Weights of a small mixture-of-experts language model, trained from scratch on English Wikipedia.
Training: a variant of Adam for the experts, 462M tokens, 3521 steps.
Below are experts of layer 3 (counted from 0) of a mixture-of-experts language model. Rows are named router (the router's row for the expert), gate (a neuron's input weights, with its number), up (a neuron's input weights, with its number) and show model dimensions 0-63. Each number is 128 + 32 x the weight over its row's rms, rounded and kept within 0 to 255.
After each expert's rows: "gets" lists some tokens that make up at least twice as much of what it gets as of all text; "comes after" lists some tokens at least twice as common just before its tokens as in all text. This comes from a sample of Wikipedia text that the model never trained on. Tokens count by the router's weight.

# expert 0
router [121 141 158 119 206 124 176  64 129  98  78 112 155  84 100 116 159 175 135 106 100 124 167 160 103 113 144 150 114 146 100 110 169 114 131 137 126 202 160 129 108 122 137 162 169 173 150 115  71 106  95 163 124 144 150 115  89 112 104  55 111 131 108 140]
gate0 [110 136 176 117 188 160 145 104 146  82 153 159 168 137  85 146 144 164 146  86 154 117 177 132  90 117 105 103 114  90 135 106 164 110 180 159  74 130 119 114  89 119 151 153  80 158 171 207 144 116 116 113 132 150 120 178 162 182 165  92  78 158  93  84]
up0 [125 142  73  87 154 103 144 117 179  94 174 124 148 102 168 149 144 156  85 131 130 138 134 133 113  67 111 136 140  89 141 127 115 121  86 161 127 102 110 156 156  82 208 135 185 123 168 112 184 108 159 126  95 180 120 165  95 102 162 147 123 149 136 206]
gate1 [126 146 157 120 107 152 144 110  95 108 156  90 185 162 166 104 122 102 139  98  65 140 135 148 129 114 105  89 146 148 102 119 129  99 132 166 167 168 104  53 163 201 144 155 143 144 156 111 125 126 198 179 108  93 117 175 101  60 168 177 106 147 126 185]
up1 [144 148 155 184 126  89 119 131 105  53 123  52 168 176 154 116 115 168 131  73 117 103 182 129 160 186 141  77 137 186  71  97 167 133 127 159 110 175  93  67 139 114  76 150 152 165  82 162  98 124 111 144 156 136 115 127 170 143 109 188 133 120 143 160]
gate2 [100 128 144  90 154  74 141 133 106 134 109 168  82  79 204 131 127  94 119 194 116 136 162 118 105 122 127 192 147 122 128 117 137 108 124  92 132 112 129 140  95 109 152 172 163 134 142 131 117 144 197  58 139 195 138  96 115 151 135  97 154 135 100 169]
up2 [ 71 140 111 113 104 179  99  82 107 144  73  73  80 189 101 142 139  81 171 126 132 112 122 162 132 126 140 107 135 172 123 146 151  37 150 100 122 180 169 111  92 169 114 167 179 149 136 197 120 172 156  96 101 154 145 144  89 137  88 128 117 107 127 164]
gate3 [106 145 145 148 156 105 144 132 138 124 119 125 104 133 146 131 105 196 129 129 104 122 183 129  83 110 113  97  57 103 140 151 115  69 123 112 116 170 169  82  92 118 156 132 130 136  78 169  85 149 141 127 154 103 149  98  84 113 124 106  84 115  63 152]
up3 [123 112 114 105  87 142 151 134 111 110 144 122 121 135 119 137 157 199 135 115  99 161 160 106 122 189 126 156 127 152 137 143 128  95  93 121 139 149 195 121 100 149 207 128 144 164 132 132 107 207  98  61 174 164 182  75  90 124 102  93  64 126 101 169]
gate4 [103 163 116  81 182 138 178 129 148  66  99  99 136  71 126 158 151 151 111 197 114 123 109 124 126 121 154 176 176 151 105 181  87 130 165  54 152 123 144  97  79 118 118 117 120  99 123  94 132 100 124 148 129 193 133  78 130 174 136 102 141 174 141 150]
up4 [132 135 103 118 173 135 146 120 116 197 125 107 161 147  81 150 153 135 141 170 124 156  55 133 144 117 110 133  93 109 154 145 159 147 152 118 190  84 131 154 184 208 143 142 139 100  71  96 101 104  91  54 180  69 135  73 171 151 120 111 165 135  84 139]
gate5 [123 211 127  56 101 152 152 124 130 103 148 159 104  88  86 118 104 185 105 150 151 107  87 160 145 142 134 208 153 138 117 140  79 127 131 152 123 190 117 154 163 189 104 105 102 200 162 118 153 135 100  70 172 122 151 137 133 136 129 164  87 127 189 123]
up5 [104 149 191 195  53 180 113 129 136 121 127  89  84 157 194 115 104  95 153 117 127 132 126 150 120  82  85 178 141 115 125 135 141 126 117 140 182 165 146  76 138 149 173 137 122 163  90 107  96  79 105 131 104 172 139 158  75 114 140 103 133 125  91 134]
gate6 [ 96 145  77 150 197  86 133 132 102 134 118  57 176 200 178 115 150 158 103 195 108 185 140 149 113 112 155  87  96 143 125 109 138  48 117 116  59  65 143  71 124 145 115 100 114 128 136 138 103 162 162 174 116 135 127  88  83 159 113 145 146  74  50 173]
up6 [166 100  82 151 166 119  93 178  82 106 132 151 226 176 108 129 121 137 104  89 166 112 110 108 142 151 149 128 151 172 120 101 122 151 139  71 113 105 135 129 179 176 122 121 110  74 132 151 193 108 126 162 145 124 143 129 117 175 109 101 161  98 152  77]
gate7 [135  62 128  78 166 158  87  99 180 149 150 121 108 135 116 154 190 128 201 104  90 149 107 150  99 130 110 163 134 143 103 146 130 118 166 118 140  71  90  81 109 146 108 168  93 174 163 112  91 107 126  20 128 114 168 152 171 130 178 100  86 166 168 120]
up7 [107 124  90 114 114 141 101  99 127 182 147 140  88 165 142 142 141  98 120 166  76 166  67 156 118  87 123  84 134 115 126 127 132 142 123 157 121  68  80 124 125 133 135 160 136 115  91 137 109 132 150 116 186  92  78 123 115 125 106 118  82 121 159 115]
gets: "and ", "or ", "which ", "but ", "who ", "; "
comes after: ", ", ") ", "s ", "es ", "), ", "ers "

# expert 19
router [144 152 130 105 156 154 179  79 112 137 107 117 133 119  63 160 125 128  94 117 153 130 127 163 130 148 129 111 149 155 136 156 163 109 148 135 103 165 198 162 129 185 133 194 118 149 146  99  98  90 107 156 106 134 201 109 151 104 152  69  77 121 128 124]
gate0 [106 123 100 116 114  92 111 114 123 161 152 153 121 175 158 142 134 141 133 145  82 100 105 114 109 110 128 145  38 103 130  93 179 103 152 158 161 130 125 150 133 123 110  97 134 158 145  87 183 160 176 148 102  89 169 193 110 139 109 135 154 138  78 140]
up0 [ 98 199 171  66 112 123 139  78 103 121 106 160  75 155 153 136 117 143 103 134  94 135  99 121 146 236 101 104 148  98 126  68 166 108 147 181 160 203 136 147 169 141 128  77 102 143 119  92 161 141 149 122 100 102 127 114 144 129 165 151 130 164 140 134]
gate1 [107 115 141  57 139 124  76  98 101 149 175 159 118 157 128 116 123 142 130 132  70 132 106 146  84  86  97  94  91 120 155 150  95 111 138 195 149 112 144 136 138  98 165 106 139 151 168  57 106  96 177 114 102 144 154 134  75  88 101 160 110 123  74 162]
up1 [120  93 134 133  94 163 140  66  95 169 131 111 137 182  97 118 146 134 146 162  78 190  69 133  76 141 160 117 120 130 179 159 137  90 132 145  94  94  95 132  91 138 163 131 120 132 143 112  71 143 130  98  98 122  85 115 146 127  87 139 137 111  75 124]
gate2 [181  90 109  93 147 112 148  60 133 158 139 192 123 112 138 150 154  64 142 153  69 119 110 109 115  95 153 148  40 109 104 200 161 152 104 155 138 131 118 156 145 124 123 124 117 141 157  71 121 131 114  77 123 125 138 136 155 154 138 149 100 113 157 150]
up2 [229 160 176 120 105 108 120  86  81 137 131 108 127 184 150 131 159  80 136 110 126 137 168 111  92 151 130 149 108 185  89 160 136  75  94 157  47 134 115 143 176 133 177 103 118 108 131 101  71 127 144  80 153 126 121 138 141 155 116 158  79 130 151 122]
gate3 [143 133  95 132 107 110 210 120 132 148 186 147 125  75  92 110  82 128 111 166 117  95 114 142 151 142 135  45 137 131  61  60  95  94  61 107  90 101 150 110  68  82 132 115 116 135 147 152 110 138 110  76 124 132  89  90 137 154 117 132 115 106 123 113]
up3 [121 167 144 101 108 137 101 120  93 158 138 158 135 159 167 140 121 117 117 117 135 146 160  99 151 106 156 151 155  93 129 106 184  78 108 139  53 127 156 167 121 146 178 115  91 159 136 209 143 111 185 116 106 121 176 148  61 141 102 140 130 140 153 163]
gate4 [ 79  83 122  79 121  76 156 106 143 141 135 128 171 102  97 133  97 173 119 163  74 133 137 123 122 135 124 107 143 149 103 135  53 155 110  58  97 126 219  83  66  77  77 107 129 131 137 188  86 107  29 125 142 111 130  92 133 123 159  81 119 109 149 110]
up4 [ 74 110  99 156 101 104 148 118 139 114 153  96 193 177  78 122 129 132 154 152 142 110 137 123 139 162 167 140 119 118 133 161  90 142 128  66 131 115 171 116  60  76 116 136 132 175 113 157 106 141 104 137  85 140 138  99 107 125 109  28 106 130 102 113]
gate5 [121 215  90  70 124 160 118 105 159 160 177 126 120  94  89 120 109 142 126 169  60 121  90 140 183  76 152  65 143 149 113 106 128 115 125 147 110  77  88 125 103 118 134 122 120 190 146 148 112 108  77  76 115 128 127 104 140 131  82 143  93 153 174 109]
up5 [150 154 102  99 129 100 153 128 128 137 111  75 153 108  87 126  81 132 114 154 114  99  90 110 158 114 187  95 149 138 142 145 125 133 121  76  58 150 188 175 134 143  79 145 126 116 120 157 135 173  33  84 128 207 128  82 116 138 133 128 135 117 131 155]
gate6 [134 130 154 157  94 136 126 108 170 137  84  73 154 184 116 129 151 163 130 121 162 107 183 146 141 151 147 121 164 132 140  72 132 108 143 140  90 166 105 142 166 164  96 133 108 126  73 135 158 146 122 152 120  87 128 131 131 167 102 147 131 133 123 156]
up6 [137 192 149 169 120 168 149 132 147  96  87 109 206 141 121 109 143 151 151 127 211 113 134 166 121 127 131 130  99 141 116  47 139 140 111 114 128 138 144 126 124 156 148 120 127  91  57  52 140 140  69 139 132 123 117 151 165 141 172  98 110 131 127 104]
gate7 [142 120 169 161  85 161 115 193 169 100 136 173 133 123 153 134 115 109 106 105 136 157 160 110 144 155 124 145 201 157 125  99 166 160 110 113 148 170 105 161 155 106 106 114 117 154  92 155 155 116 121 197 150  92 155 114 148 123 108 119  78 151 169 146]
up7 [176 130 127  90 125 119 128  80  88 139  65 117 111 185 123 124 120 135 117 112 114 113 117 134 111  96  86 138 126 116 136 207 152 107 143 196  91 184 183 127 110 128 168 176 147 108 166 101 158 114 138 133  78 137 136 117 124 115 126 114 158 139 107 102]
gets: "\n", "\n\n", ". ", "|", "==", "==="
comes after: "|", ".", ")", "\n\n", "==", "==="

# expert 11
router [152 150 101 132 163 112 248  89 105  38 111 131 171 129 122  93  96 117 173 140 127 130 108 128 132 135  72 132 130 101 117 155 122 105 109 122 135 173 142  76  93 127  92 162 146 162  77 142 106 135 121 156 157 117 159 179 109 135 138  95 108 188 119 126]
gate15 [106 152 157  88 132  79 126 119 186 136 163 149 158 151 122 140 147 146 112 126 109 167 127 116 105 203 127 135 180  88 145  90  95 140 151 131 103 121 119 116 113  68 115 127 115 148 120 147 173  42  89 196 156 122 100  98 141 126  88  61 112 110 136  85]
up15 [135 140  59 153 105 139 115 128 112 110 131  97 133 125 151 121 120  19 138 108 132  86  78 105 105 120 147 177 149 103 141 140  71  63 117 118 130 132 108 121  71  94  74 142 136 159 109 151 140 111 164 116 147 151  81 165 128 151 114 112 118 156 144  75]
gate16 [137 175  90 148 115 115 104 117 139 113 118 151 132 117 123 126 122 146 131  72 102 198 112 161 120 116 120 124 106 114 111 137 123 146 146 236 155 101 147 110 107  58 136 138 133  51 113  64 178 119 107 112 146  89  95 102 145 122 153 139 138 152 174 142]
up16 [ 88 151 147 136 154 170  94 105 119 167  47 121 146  98  81 132 122 139 105 177 164 143 125 100 138 192 173 130 139 164 137 128 137 158 108 104  76 141 168 173 166 195 138 111 109 165 131 138 115 155  87 111 145 175 135  36 138 101 162 146  92  94  96 100]
gate17 [129 119  53 153 120 155 158 127 114 131 168  75 148 147 148 109 103 124 136 118 179  69 149 110 129 132 118 115 206 141 121 133  98  93 118  90 100 162 106 114 176 158  71 126 123 132 135 135 140 123 102 116 114 138 167 141 151 111  83 129 177 142 165 132]
up17 [120 159 164 115 116 135 136 130 140  85 130 143 144 155 126 143 108 137 143 214 115 148 110 110 130 114 108  94  96 106 177 162 126 104 151 107  53 209 142 117  81 150 174 152 119 143  94 175 133 120  89 136 155 100  78  98 123 211 117 148  78 146 152 149]
gate18 [131 162 167  89 121  68 100  88 172 134 176 131 162 140  73  91 166  81 135 145  64 115 116 131 110 137 135  69 105 137 147  69 138 124 119 160 145 140 140 141 108 132 169 111 130 165 112 142 150  44 120 212 114  99 116 104 151 116 130 109 122 105 142 101]
up18 [124  93 129  91 131 134 142 117 153 142 139 152 142 178 129 149 147 115 177 187  70 127 207 118 116 122 124  80 100 119 141 148 165 117  92 128 138 178 162 156 133 174 174 104 139 184 135  74 168 119 104 172  87  83 169  88 146 137  95 113 130 121 119 168]
gate19 [143 202 109 146 177 118 123 154 132 122 110 153 104 133 110 100 128  80 102 133 113 116  63 144 108 180 139 108 203  76 132  73  59 111 142 146  60 196  85 141 109  35 131 139  79 142 155 128 111 151 135 117 130 136 160 165 140 134 148 144 153  95 126 118]
up19 [101  68 127 110 118 168 109 123 131 137 144 101 173 122  92 153 105  77 143  62 154 131 114 139 148  98 120  93  77 145 119 180 106 187 130 174 144  70 127 124 126 111  74 129  96 185 130 148  94 117 121 195 127 115  99 144 149  90 151 102  51 146 121  85]
gate20 [128 148 135 121 122 144 105 129 111 158 161 153 110  90 111 156 103 154  97  71 148  78  94 163 169 136 161 132 133 113 130 147 170  87  92 101 132 137 129 149 126 134 128 113 138 158 124 187  78 145 128  51 156 144 120 185 138 115 185 160 129 129 109  88]
up20 [147 149 189 193 133 126 157 117 129 128  58 123 132 145  87 114  92 127  95 162 143 155 141 158  95  74 173 149  85 182  78 122 144 122  89 148 161 112 158 108 155 144 193 157 145 174  88 111 160 126 231 104 107 125 130 153 141 128 175 122 141 125 115 152]
gate21 [115  86 155 161 149 103 172  92 136 104  95  81 153 171  91 123  97  94 106 163 115 199 154 113 123 147 108 155  96 107 142 163 125 119 108 100 161  63  93 100 148 116 132 159 131 126  94  93 102 105 169 154 138 148 160 140 149 135 105  88 117 121  95 129]
up21 [ 69  85 135  99 125  61 123  91 167 100  88 116 197 130 130 150 127 132 141 172  49 179 152 116 126 104 117 117 109  95 132 159 119 151 171 137 171  74 152 104 146 175 153 148  95 159 118 113 123 107 154 149 104 111 165  34  91 140 125  89  48 118 118 114]
gate22 [ 99 106 193   0 134 105 103 118 151  83 107  89 121 153 153 138 148 180 141 122 118 124  84  93 144  89 122 116 150  75 116 127 146 159 173 161 118  88 111 100 195 128 131 143 142 123 142 150 154 120 166 192 153 121 150 125  61 125 135 146 137  62 126 124]
up22 [150 134 124 129 119 103 100 119  71 137 164 131  75 126  88 106 117 116 124 186 133 162 113 126 160 136 155 112 124 124 103  96 185  95  78  96  29 112 140 138 116 187 121  83 114 180 121 231 116 118 104 141 145 131 141  76 114 116 133 121  83 157  76 144]
gets: "| ", "; ", "- ", "—; ", "%; ", "== "
comes after: "\n", " ", "0 ", ") ", "1 ", "2 "

# expert 25
router [149 142 131 105 131 131 247  73 128  97 151 121 177  96 118 141 135 172 104 106 168 124 137 151 130  94  97 144 147 143 120 162 112 117 123 109 108 170 200  75 124 103 140 172 155 128 154  41  99 105 133 132 162 146 103 160 131 101 168  85 128 111 125 178]
gate1 [146 154 122 164 121 102 105  89 189 104 130 120 107 100  76  94  63 161 137 116 145 148 157 105 118  91 191  97  77  84 123 167 135  86 153 144  81  74 200 161 105  68 126 141 112 108 115 120 111 122  76 123 103  87 181 158 149 121 103 113 105 142 176  99]
up1 [147  97 111 126 168 157 124  89 146 136 102 110 125 130 120 124 163 107 176 165 132 127 120 175 103 123 136 100  79 137 116 106 205 141  94 156  88 173 126 128  59  75 159 150 145 133 122 123 196  83 139 156 111 127 149 125 106 150 121 129 135 158 131 118]
gate2 [ 81 110  85 118 100  84 163 135 140 192 146 130 146 142 164 137 132 100  78 126  85  79 127 109 132 123  95 129 102 100 124  96 137 100 119  97 186 150  95  99 103 106 157 112  95 246  94  86 153  71 124 118 119 103 162 181  67 130  93 107 131  52 108 157]
up2 [162 130 136 147 124 110 127 141 164 134 120 143 121 156  63 128 135 131 122 147  81 143  71 106 145 117 153 121  54 144 100 125 135 198 113 151 158 162 135 144 201 122 112 122 138 132 137 147 141  62 104 174 113  59 153 134 177 141  79 128 157 154 156 129]
gate3 [ 81 140 120 174 126  93 173 121 151 101  98 143 146  51  92 147 128 170 117 124 185 119 133 139 150 171 150 129 129  89 137 102 103 121 111 108 116 138 187 139  92 113 109  94 126 189  61  95  87 194  87 116 122 129 145 102 145 160 161  61 143  81 104 143]
up3 [141  87 125  97 124 142 103 207  93 137 245 134 122 163 188 125  86 114 128 115 119 120 123  99 133  84  90 102 129 145 127 186  99 140 103 151  86  99  74 118 157 113 178 172 128  94 113 103 165  93 171  70 149 124 150 118 143 112 143 169  75 127 199 179]
gate4 [ 99 169  98 108 127  99 135 138 125  92 206 126 193 156 158 143 149 115  82 148 141 142 154 140 126 124 142 102 155  96 104  50 115  69 112 129  83 112 146 104 124  50 163 125  81  95 140 144 162 137 125 124 159 102 115 136 103 134 158 119 117  79  94 152]
up4 [ 77 177 117 182 125  87 125  73 138  88 127 101 141  68 200 136 146 147  71 175 133 143  82 133 132 158  98 151  56 148  90 131  93 114  81 115 131 122 109 125  70 143 164 130 114 104 115  59 129 125 132 117 115  74  72 103 118  67 137 101 128  76 118 133]
gate5 [ 82 144 111 166 100 159 112 147 128 123 160 161 130 108 113 111  32 158 125  62 169 126 144 147 136 157 140 100 164  71 121 125  91 123 142 113 123 112 110 129 127  69  90 141 127 173 100 163  90 183 101  97 122 171 146  83 138 117 146 117 103 141  85  80]
up5 [128 139 150  82  89 163  85 169 157 138 163 176  98 164 114 117  63 156 129  78 155 115 102 141 111 139 100 152 163  99 134 115 147 126 121 122 136 142  99 123 121 129 116 144 150 149  93 164 121 142 133  68  92 173 108  66 166 132 155  86  41 183 159  95]
gate6 [147 172 153 163  87 153 191 107 132 124 145 140  94 123 113 153 121 132  83 125 120 118 150 137 141 174 104 171 145 138 105  68  92 126 108  98 133 109 122 114 149  72 134 105  80 111 102 134 107 213  91  94 182 159 138 149 168 125 145 119 148 125 109  85]
up6 [110 125 164 155 143 147 125 126  83 132 104 119 137 138 214 139 127 123 100 171 120 128  92 103 118 150 102  82 153 183 143 126 238 133 198 129 116 147  99 115 129 203 136 149 134  90 166 142 160 132  95 112 157 160 173 151 134 165 116 128 114 132 173 111]
gate7 [147 140  91 149 137  59 172 154 122 187 165  72 101 144 164 118 123 120 138 149 176  92 143 145 128 187 154 161 154 136  87 177 167 130  79 117  53 148 202 149  51 109  51 111 100  55 109 136 126 133 125 101  97 155 116  99 122 159 142 125 144  89 133 147]
up7 [179  80 138 185 124 139 179 150  84 100 158 144 142  92 138 156 153 129  85  92 121 109 155 172 131 142 120 138 150 122  94 155  99  99 118 108  51 156 194 138 126 142 141 117  55 148 114 119  94 202 112 104 200 175 120 150 114 142 202 186 163 108  93 158]
gate8 [113 109 114 120 137  80 132 126 156 137 127 137 101 109 105 136 141  55 121 219 135 108  70 138 121 143 146 156  92 138 149  96 107 147 121  89 151  98 136  92 115 132  68 136 133  96 150 111  96 161 111 132 142 164 150  73 147 190 188 143 133 109 130 103]
up8 [130 117 126 115 105  85 114  99 127 116 136 104 141 123 135 100 160  35 108 108 142 131 142 152 136 100 136 161  74 100 124 130  77 140 156 130 208 177 121 129 122 100 124 105 135 194 147  98 175 142 138 146 121 112 175 128  53 107 162 145 101  89 101 131]
gets: ", ", "- ", ". ", "; ", "\n", "), "
comes after: "\n", "s", "es", "a", "ing", "e"

# expert 3
router [132 193 116 130 165  99 203  42 118 101  94 122 148  82  77  99 141 154 165 178 150 155 100 156  75 142 114 144 134 138 124 152 142 115  63 118 109 194 177 126  75 104 142 148 187 186 140 106 118 112  80 159 141 168 126 108  76 115 152  52 129 149 106 146]
gate2 [109  39 146 128 168 118 174 110 173  70 108 141 116 125 162 177 164 197 113 184 111  82 113 155 107  86 152 109  45 167 105 141 152 126  74 132 124 125 193  92 121  99 112 158 141 162 124 116 140 120 158 156 131 121  95 132 118 135  78 102 132 110 160 125]
up2 [138 103 175 173 132 118 114 144  83 102  97  76 184 148 109  99 145 124 105 125 146 169 157 149 156 143 136 113 149 160 129 152 154  90 134 114 106 157 124 115 102 154 160  71 106 174 181 183 108 123 105 148 159 168 139 160  96 144 112 135 103 110  74 127]
gate3 [182 140 131 146 103 129 164 135  85 104 191 156 178 175 174 142 185 126 143 129 141 147 169 134 183 117 102 146 116 111 153 123 137 137 154  99 170 106 166  25 128 139 191 152 111 128 133 175 133  92 103 174 175  79 160 108 177 153 126 165 142 125  95 164]
up3 [ 55 166 203 143 115 128 141 116 136 118 124 113 125 118  90 188  44 153 129 125 134 141 120 152 138  92 118 136 139 166 149 218 139 144  99 143 135 148 146 118 116 137 124 154 106 152 129 123 110  98 138 113  55  81 121  98 150  89 105 117 124 193 163 125]
gate4 [149  94 138  81 135 149 132 129 137 199 125 186 137  89 185 216 125 137 170  94  97 122  96 121  68 107 116 118  97 132 121 108 148  92 105 128  93 156 130 147 134 151 205 162 142 121  96 130  76 104 151 157 113  85  89 126 169  87 115 115 181  65  71 130]
up4 [185  84 121 139 124 130  84 131 147 198 114 131  99 123 153 167 158 134 111  71 157 130 101  89 102 128 151 164 105 146 123 103  88 161 153 151 156 105 181 127 208 153 191 119 133 111 162  94 124 157 159 170  80 113 119 167 176 160 105 139 150 128 149  67]
gate5 [150 137 113 120 125 162 110 145 111  78 248 158 100 130 155 135 136 140 140  51  92 138 109 156 179 166  23 107 141 154 128 135 113 105 104 119 150 116 138 139 155 124 164 158 147 146 156  75  87 137 174 125 116 143 114 166 144 116 101 213 134 101 146 177]
up5 [165 118 107 120 161 106 194 153 169 111  99 144 162  86 140 123 155 130 121  88 125 121 102  90 125  76 193 106 162 110 162 153 117 140 150  98 163 132 169  72 121 116 111 101  86 120 176 114 148 219 161 131 146 178 121  96 148 180 150 135  94 173  92 125]
gate6 [114  56 162 114 127 129 114 132 156 167 110 127 152 109  82 137  92 131 210 116  99 184 111 124 132 135 132 154 140  82 144  99 136 167 123 112 119 123 149 102 139 111  95 109 128 164 126 156 119  81 111 132 162  93 156  96 110  82 102   2 144 110 134 162]
up6 [113 142 195  90 142 190 150 146 155 104 113 110 111 147 124 134 105 151 160 179 142 132 104 110  92 172 120 133 136 119 174  98 164 145 157  83 133 127 121 147 105 103  75 131 129 165 143 144 100 176 139 166 200 121  71 157 112 137 159  83 151 129 150 127]
gate7 [140  41 105 106 154 162 126 150  50  85 112 141 147  72 107 109 130 158 132  81 154 117 121 147 132 126 104  91 118 149 150 156 118 191 109  78 137  91 155 109 167 143  94 105 111 120 134 129  48 101 120 119  98 156 152 182 195 159 168 103 155  74 134  96]
up7 [128 140 137 107  99 122  91 100 153 164  59  99  90 118 148  93 112  85 161 125 112 101  91 139 108 104 150 147  93 111 217  74 156  91 101 179 100 190  69 161 134 170 150 127 151 133 171 116 167  77 132  66 131 110 107 114  84  92 118 162 163 143 153 125]
gate8 [ 57 137 152 119 121 123 149 112  67 124 119  92 129 125 124 167 150 212 107 148 151 159 133 135 107 147  84 105 151 224 189 157 104 100 152  61 158 154 135 119 118 128 115 121  96  82 141 196 126 132  90  70 109 145 114  94 110 158 105 131  46 141 133 141]
up8 [120 131 125 145 132 109 135 100 160 107 200 134  81 151 199  80 132 149 105 157 125 191 140 116  90  85 127 169  60 100 116  56 123 127  47 127 136 146 117 119  87  83 124 172 166 115 208 102 143 105 125 159 124 101 156 140  98  68 109  56 134  94 104 136]
gate9 [144 179 116 146 132 113 141 124 151 125 137 140 121 171  75 134 137 129 146 135 136 104 153 145 167 107 189 117  94  97 189 114 155 133 118 158  95 222 110 138 144  93 130 166 158 181 164 139 167 112  50 133  73  96 136 132 187  88 125 110 105  79 159 138]
up9 [151 175  75  98 134 109 166 126 148 158 169  65 160 160 115 132 121 152 103 155 146 191 155 132  95 110  75 134 165 101 151 120  94 150  81  72 125 159 182 161 155 136 147 165 178  66 125 104 114 139  95 102 124 143 128 138 164 161 123 110 160 116 110 146]
gets: ", ", "| ", "The ", "he ", "In ", "the "
comes after: "\n", ". ", "In ", "\n\n", "On ", "201"

# expert 20
router [181 127 145 168 138 136 148  90 110 122 128 109 131 111  80 174  65 110 176 121 150 163  80 173  98 134 111 199 128 126 104  92 107 151 102 119  86 153 203 123 116 146 127 127 187 113 144 128 117 115  70 175 102 145 193  80 118 116 127  95 124 167 108 111]
gate2 [142 126  79 176 129  51 175 137  60 133  81  62  84  73 129 125 127 201 112 107 174 129 123 118 154 141 174 110 108 115 116 149 159 161 104 134  94 180 137 157 138 116 105 104  94 102  93 162 132 140  94 117 146 119 121 136 146  54 102 117 145  82  69 165]
up2 [112 104 176 166 167 149 105 118 129 104 112 160  72 125 103 105 146 110  75 159 101  99 114 123 107 110 150 152 135 142 122 151 168 175  85 131  97 117  98  88 106 178  90 155 148 164 163 115  90 132 172 150 128 122 106 134  88 174 127 140 153  69 213 127]
gate3 [138 149  78 152 172 141 154 134 141 136 107  90 136 166 197  68 126 131  59 124 169  96 198 141 134 147 126 107  60 135  93 133 164 146 138 127 108  91  91  76 113 111 100 161 136 112 143 109 140 158 172 176 132 115 100 138  69 127 112 130 110 118 102 144]
up3 [146 153 111 126 163 110 168 108 118 111 141 139 184  83 136 122 106  94 156 145 155 120 144 153  72 105 116 110  87 146 133 116 136 105 157 142  85  80 108 108 131 157  91 150 142 108  93 139 194 131 111 105 138 105 126 112 114 162 186 126 136 162 110 163]
gate4 [165 108 119 171 133  74 140 135 118 104 174  87 145 171 183 136 127 105 143 108 146 190 107 131  98 109 140 123 153 145  77 143 113 136 126 123 123 125 112  88 150 111 141 137 150 120 140 116  86 147 172 141 109 130 180 101 107 116  64 126 144 129  92 143]
up4 [150 124 105 145 124 113 131 166 175 117 167  88 135 189 168 111 178 182 144 127 120 157 167 133  61  50 106 119  45 105 114 106 155 116 115  92 190 120  97 161 135  73 145 104 139 144 133 140  91 132 222 184  71 141 139 142 177  88  75 105 172 187 108 147]
gate5 [106 224 163 128  69 101 114  80 129  91 113 106 116 167 150 131 167 110  95 148 164 150 199 138 164 128 134 131  73 163 136 133 124 135 145 159  73 146 137 116  74  78 130 101 103 154  91 106 135 136  91 215  99 125  93 100  99 111 119 144  84 131 115 124]
up5 [160 137 174 169 156  97 129 119 102 158  79  75 149  91 113 142 137 169 156 132 114 103 144 135 108  86 110 205  71 144 108 123 170 177 142 121 150 124  85  79 125 117 156  84 112 116  88 131 127  99 106 193  63 153 183 132 153 170 139 113  98  43 126  62]
gate6 [122 123  89 114  92 125 139 107 189  99 123 138 138  93 136 179 197 128 157 103 160 111  91 120 135 126 128 107 175  75 112 147 151 177  91 119 119 126 155 157 215 116 132 159 127 130 172 136 108 121 119 109 126 109  84 114 135 109 114 124  83 192 162 140]
up6 [133 186  96 155  93 105 148 151  58 115  95  82 138 147  89  86 121 154 115 127 138  76 116 132 130 145 164 141 155 118 129 121  52 115 125 111  99 188 202 111 129 108  41 139 146 164  86 128 124 169  98 148 111 121 123  95 131 198 101 109 158  84 159 150]
gate7 [137 157 150 112 175 169 137 104 140 136 103 130  78  69 148  98 147  82 159  48 137  69 139 117 137 127 109 115 135 150 111 211 122 103 125 172 194 109 158 153 125 123 136 152 134 155 117 144 143 142  58 115  92 112 130 123 156  69 116  87  99 138 109 145]
up7 [108 130 171 172 148 100 102 129 107 106 113 147 101 156 166 157  81 163  64 199 102 144 105 162 130 147 155 148 124 145 142 113 137 158 140  92 133 135 121 133  63 136  97 113 123  71 136  81 180 113  91 161 179  75 117 136 121 178 156 148 125  75 116 138]
gate8 [124 110 140  84  99 171 113 140 135 156 118 148 135 107 118 170 148  95 170 105 115 125  91 174  94 100 179 129 181 134  82 155 129 164 150 148 113 168 119  76 110 107 128 173 123 199 117 166 166 148 132 156 161 182 138 125 151 129  94 122 163 149 150  95]
up8 [ 80 141 115 142 134 140 116 107  77 158  76 130 134 141  93 102 134 180 165  65 174 125 189 152 134  87 126  91 131 170 203 124 144 141 150 161  58 140 149 145 140 162  90  95 109 129 100 129 148  45 194 149 109  94  94 104  79 144 125 193 136 134 128 140]
gate9 [125 180 107 125 117  94 119 114 137  76 142 115 111  99  81 120  87 172  66  79 100 125 207 104 167 129  93 123  86 105 147  67 122 141  93 127 120 156 139 141 159  95 134 148 125 163  78 105 101 139  89 127 133 100 135 114  94  74 127 168 140 123 140 113]
up9 [111  95 131 169 138 149  81 120  87 121 153 100 143 175 206 135 146 138 137 165 120 141 110 138 100 134 154 119  95 163 105 125 143 118 161  99 141 110 107 129 120 151 130 116  89 111 127 141 161 130 132 128 108 122 176 126 139 199 138 145 127 146 128  98]
gets: "a ", "'", "an ", "his ", "b", "its "
comes after: "as ", "is ", "with ", "and ", "of ", "for "